{"num_hidden_layers": 8, "hidden_size": 320, "n_experts": 80, "experts_per_token": 4, "d_expert": 192, "d_shared_expert": 0, "hidden_act": "reglu", "moe_layers": [1, 2, 3, 4, 5, 6, 7], "router_score": "softmax", "normalize_top_k": true, "routed_scale": 2.0, "balance_loss": 0.0189, "balance_bias": false, "n_groups": 8, "groups_per_token": 3, "init_std_router": 0.0319, "lr_router": 0.000999, "vocab_size": 14953, "norm": "layernorm", "norm_eps": 1e-07, "tie_word_embeddings": false, "optimizer": "muon", "learning_rate": 0.00265, "beta1": 0.9, "max_grad_norm": 0.5, "batch_tokens": 131072, "max_seq_len": 256, "train_tokens": 1986000000, "max_steps": 15152, "dataset": "wikipedia_en"}
Below are experts of layer 2 (counted from 0) of a mixture-of-experts language model. Rows are named router (the router's row for the expert), gate (a neuron's input weights, with its number), up (a neuron's input weights, with its number) and show model dimensions 160-239. Each number is 500 + 25 x the weight over its row's rms, rounded and kept within 0 to 999. Numbers have three digits each.
After each expert's rows: a language model's description of what the expert responds to. This comes from a sample of Wikipedia text that the model never trained on.

# expert 24
router:475574492525520481444546487498492526526489529486520514518498425491484496506481481479529482495477550482485511535455497513477488505500486520526504506485500528526480525457524511456505518512466469537525471517507492498479524544465559507530519539
gate0:488498521450493482519529490458513509498498527543474537542462468465533505520533490479472479545545550503515506508492467501524526498497505478459500505533494498527487482510542508486496509523476518469479489519454485531537485467535542476471523468
up0:483494523546494534499482464466506513451523497522455501481516509525475491506497498524487522500468468486488475484501522486495473475545527481512527494489480565445499506486471454523476492504518511512475490512526536516476528495487528516533483502
Final vowel pieces of personal and place names, often feminine, in sports tables and casts, such as Ksen-ia, Gis-ela, Tanish-a, Ain-ola.

# expert 47
router:499509539503501517535512509512487516494470442486499488498481533538505473505501510480522495479485512467463487484493466468517515497499550500503473521474497490502456485524504472482467527508480523490535502514499472471500529540451528549487538483
gate0:518475522515504492551436457483521488528500516510514491497489491480504532484518513473536517510498485541475482540553506465501504478514512452482510525475512526528488512531496500485485489515446558540481466505529466476513524488545473531528472509
up0:483528439499496547473485523462480515512489488514473502506513488545485468507504506519494469508490486483476522514503538509521498494495520497445509468492494494501540546475522552524531507543485501543500460500509490475455495494489474491505467457
The word and, often fused with a preceding piece as in s and, ing and, plus commas and the name piece end in Jitendra, Deggendorf.

# expert 11
router:506499499513467493529507513540459506512507482487502509501493489525508496500485499475486464516552522512511467546476501511493495481519554520504517508450458523468498534522520492501531517545556532507503454499489489535513474518470531491485502497
gate0:479472531492513513512485493477467478520493534516435510508501520475486451485492485509533471465512510522459522500578492503535464479465458530516475545516511451506484519507477516499514499516494525523497487491512465522502538517429525503504492517
up0:445485551507475483519541483501534514484499435506496485513487504481527484530537477516535525526498500455523461467477536491515484491520491497515472482548475481478503505519497505439514527505530483501483509500467493462521525477509532473501540467
Numbers in tables, dates and page counts, such as 115 pp. or Channel 35, plus c-containing word pieces like Pascacio, Péclet, hex #fccc0a.

# expert 45
router:493492488458534522475547505522562513474462517522529484530512543461504459493512503468451493480477513468503478511496515484464441474503520486503491516507485466472517504498465512513518501487502526485477475507531485549494501515484515494496470462
gate0:523488521521487520435524502515529513506518474505487478502517456443474511477496517511520534493501511511510521507500506535466519485486480482482425487518490518466489471511474531486470494554498449497509493519513518434495467545488506473488467480
up0:502501519494484495495554535505494521478496507489503541523491493505470509534504505471479484451465538483503465460503507454472531488427497480554516487485488516501501472493526509528517462551480470520534507530499484490529483497488505496488494544
Words like National, American, public, California in institution and place names, plus pieces ur in Treasurer and Sur in Surrey.

# expert 61
router:507513469523474466464446551459476504465516458460495492516475509494518491550463494468478525499485549493516483534548476502467463482537518504536537477484515545515462499505548502550516518526567528504454479528526531532501518532517506499516506471
gate0:517496525496530498506509497478523516484485507502515518514447474490516484505517473535486509513473495505530491434537469487507510501504495480510547490519495524545522538487525502464463533491492510524529490535500498492517454524509495501504495511
up0:479541515515513482511490534495485488453536491502501491528498538524498455469540502488502503513502506480503501483488528499525503509529522480494527576554446463499505511499526485504503465499548457494547519555523492525500505502539447525507512474
First digit of years and numbers in dates, tables and lists, such as 1 in 1998, plus month phrases like in July.

# expert 37
router:462516460460490505449514510517524496485459554503536492532461539517508526502475500490517503488480522480477510471455539498459472521535486523509536466546460487498514507471517486475505492468519513513504490549497537543482506513494507507516533520
gate0:480486459521509506473464499492505531504532469539458472478524473502503510499514469524459456496493511515524472503510548528508511495484441500496512495501500516559493481510513472491502498509490519502498515509473542518478525478486477520444524497
up0:508506501486511517551506490459487495491535512506514517459502482482514473549526482478530493508540489508502511536487503473503437431469516480490548538482477510501519475518499449468500521516515470499508468472499508491494487506506508504474555527
Country and nationality words like German, Chinese, Canadian, United States, and diacritic letters in Albanian, Romanian, Cyrillic or Arabic-transliterated names.

# expert 19
router:490477510507532471531532482467513489486538475543472536531512489464491478477525493503480517506541499487458540550469492504501518531485472506509515494507486536478533503502483511501483527481501524520552499498500497501526480493498499509522538481
gate0:498521502514551495523526538464505495528524520499541472499512483540532489491513481486503548471475466495505492470493519537527494523492504488486540540511491532521519448491462535526540503455512488467494477488503513494540456491549561458491539515
up0:452486456484499456534479508494536465514470508518521458491480494471503542510491443458485485511528507486554478513579479518541529538514480497450498485454514518518475503528498472513486475486511513469503491484519559474521502493501517523509474473
Word pieces inside foreign names and words, especially German, Hungarian, Spanish, Asian scripts, and common English first names like Jack, Robert.

# expert 10
router:482553494535496482498547524484526517531523512523467518507540419475465497526485487502513497472480493485477490559444452492511465501506456507484509495470540529528520547486505480499513506517523510503516487477490508485522461537481488548557494529
gate0:493519433501528489494511535513518492509463503516470536499546476490475504480481519541518530500488459483490474498495525522521540495545487486479467497499473539531494489487474510492472495476474510532527472539501490517539455469540495527495467504
up0:541501500495539498492472467515481478454506479529488462484500515504519493468500508471522512472511479470478487488522506535464509504472501504458483478528497524519487504485464495511540461510524489501489522536460494495532483496514496485526497501
Male and female first names and name pieces before surnames, such as John, William, Charles, Ed-ward, plus pronoun him.

# expert 30
router:506515505458493486508458480496510480497495496473529511480506520502528499493485495494512501457506506508516457463494500515525486532513499509519503534488524483485480487492535504566516528484508472494474524528479468550427510460491512533468534487
gate0:496508440513541546539533497547529491498500499555503512548509479524496511503489509504471493505474495451488504542508536509453511503515506479540504491525502476509516508499491461475499453469502515475490478495503478450509499493513471571524524483
up0:508521543530511477505488500517530504479521515519504518525521533522517502486505512469504492523494477511524511500557536533520463534512505508477498516487489482500506520471507491474466488503498517524479490510508466515528498492487515503521478506
Connectors that join clauses or start lists in running prose, such as and, with, such as, including, became a, as a.

# expert 51
router:485442526511500544490530517529469497528472501502488465496485520466497511475530523476526515522495501487461503481472516468505479530493520471492483533505520496489514464499479507520473506543517490517498501511507487490527496470497477513452532517
gate0:501534564467512540502491478493494516534518487471507492521497441496533482489496505514498505478495480504509502494529488478494466512520502464478493526542472494525554504539489486483492524482518511520529472456484496535467500470495500474513469514
up0:496500552507501481495528515503485498501510522515526515476547514517490465483521510488471483482468522527475531462548493455504467461494499492502472496484464511504521514469489560515475526550453470476537501534490532487498507536537515497526505537
Hyphens, dashes, slashes, pipes and LaTeX symbols like _{, \, ^ between numbers in scores, formulas and results tables.